Weights of a small mixture-of-experts language model, trained from scratch on English Wikipedia.
Size: 11 layers, width 512.
Experts: 64 experts in each of 11 layers, 4 picks a token, a sigmoid router.
Training: a variant of SOAP for the experts, 1266M tokens, 9659 steps.
Below are experts of layer 2 (counted from 0) of a mixture-of-experts language model. Rows are named router (the router's row for the expert) and show model dimensions 256-383. Each number is 500 + 25 x the weight over its row's rms, rounded and kept within 0 to 999. Numbers have three digits each.
Before each expert's rows: "comes before" lists some tokens at least twice as common just after its tokens as in all text. This comes from a sample of Wikipedia text that the model never trained on. Tokens count by the router's weight.

# expert 31
comes before: " to", " in", " by", " the", " as", " on"
router:487479467545513545476472529493517521493481495499443494473513510474527536516474499521550472512512494479495475510508526490452494479508548538505491472502538490527441541518470498495476503508508497495521464488509483498541486462509474509525483493488488498520464465476496508483532500498493517508491514481517502518495512472502497497472521537468500520511498514504516519532468525488556527529517

# expert 45
comes before: " of", ",", " in", " for", " and", "s"
router:503494475525548488580521480495483524482488522551505522475512497477480532516448457500509498506517491502527472496473533497503510469491505512534499481525486504495493542524446461500522481460486500525467501507514491433512473470492505543503497491481494468499493491520460498512483504496490547510518456460510473506487511472474524541461544518563504551482500502544506537499480459488511511524478

# expert 29
comes before: ",", " |", "–", "\n", ")\n", ")"
router:481501476512522503549513497474488490494472509502513452494467539478495535462481553505495475517485504492536496535511515494522534476489488504495482467472518461519502543505519477479506462516521511525489469479488467477517475483471468529509481505470504534514479526539514494509476482469551533526471542487498471546503499472488498476491538512498497464522538503507496502517538540520516468502499

# expert 9
comes before: ",", " of", " in", "\n", " (", ".\n\n"
router:523501512511508550515496493473522499490427495497474486499498507510477535501471509460504472515505503475470484514520505534511514509576533533496511504486517504496500460502457479493519473483508500501503433509538485479534520507525464535488538472469514484517496505495469484508559494496487504498538488488503467538515518472518522478506518547517468478511542526511542490536472514504494482522498

# expert 18
comes before: ",", "'s", " (", "\n", " B", " H"
router:527506480530510506569466481481532512500463506506496499517508534535505495483477515531501521488519484496506455483533488502566507513530538490560489494512529505494518548481497527482489478485529481513520514502510439469527504504476498498497511448542519485524496463520491494482549485462545496493466532508484521512479515483469523483443493507497486475504505522521517501527475503534539534496475

# expert 4
comes before: " ", ":", " than", "ing", "ated", "ic"
router:482490442490502526532527495525491441511492468525493487503458488482516487544466504499520506500495470464496479529505525490510513503481515518516511494521526479456506497478448479465509516476471488475489485493571547474523544534521475531540531489508507507520534520500479541540488488467527523528507503500521538506499482460499471532485476482539510514472559515548515473525495550508508486490516

# expert 58
comes before: ",", "'s", " (", " was", "\n", " is"
router:497535531497511511538537488496486435517461531484490514503473506491505531507504488511517531526446510499504483474522477470536494485554544528545465524497485480497480504515495488496522449502518484512469487486524486469533530488504502524589502478474501506532446441534485482549539452459524544487485471497471477564484521467531536510506569532496497486517516530528479529541486470518526530538490

# expert 48
comes before: ":", " (", "\n", "ical", "^{", ")\n"
router:502474474519504501497512520452502457486487448552506467475507513508525462478490521522457521524550484459491467508507490482494558512500480505509466494497512479515528551490479485466507501504456494477478480514544472463515497513512456540528525503542493507538532472502490509543502481488502503537479489503501442506503502479547584508472515528533540494519516524574530503530505516533534500479506

# expert 10
comes before: ",", ".", " and", " in", " of", ".\n\n"
router:514506448502481518523494438464487461483515506501495505492461489530486510439466542501503455480484462496499511491532498463505500458491541506494482481475486474491489530480520489472525452469486527515473434526519502538474473516544521529545501486501498477521519479490501475504502492501499514478482502475454505503496510470505508541554541499493453459509490511543500489530511479520511460492458

# expert 37
comes before: "==\n", " of", " and", ",", "==\n\n", " ==\n"
router:504533489512485510513512516515513484508483498555507483530459494510502484478464514486519478502490497527547434491484509467539491523519520497524489491506537452468467512531501452469485446527522503474516494496488465502513506503499465546535495527533539501526461499491515503543500456484507536466503517471497497481469512465499534508473496513508478465504537500481501442511471525435519474497499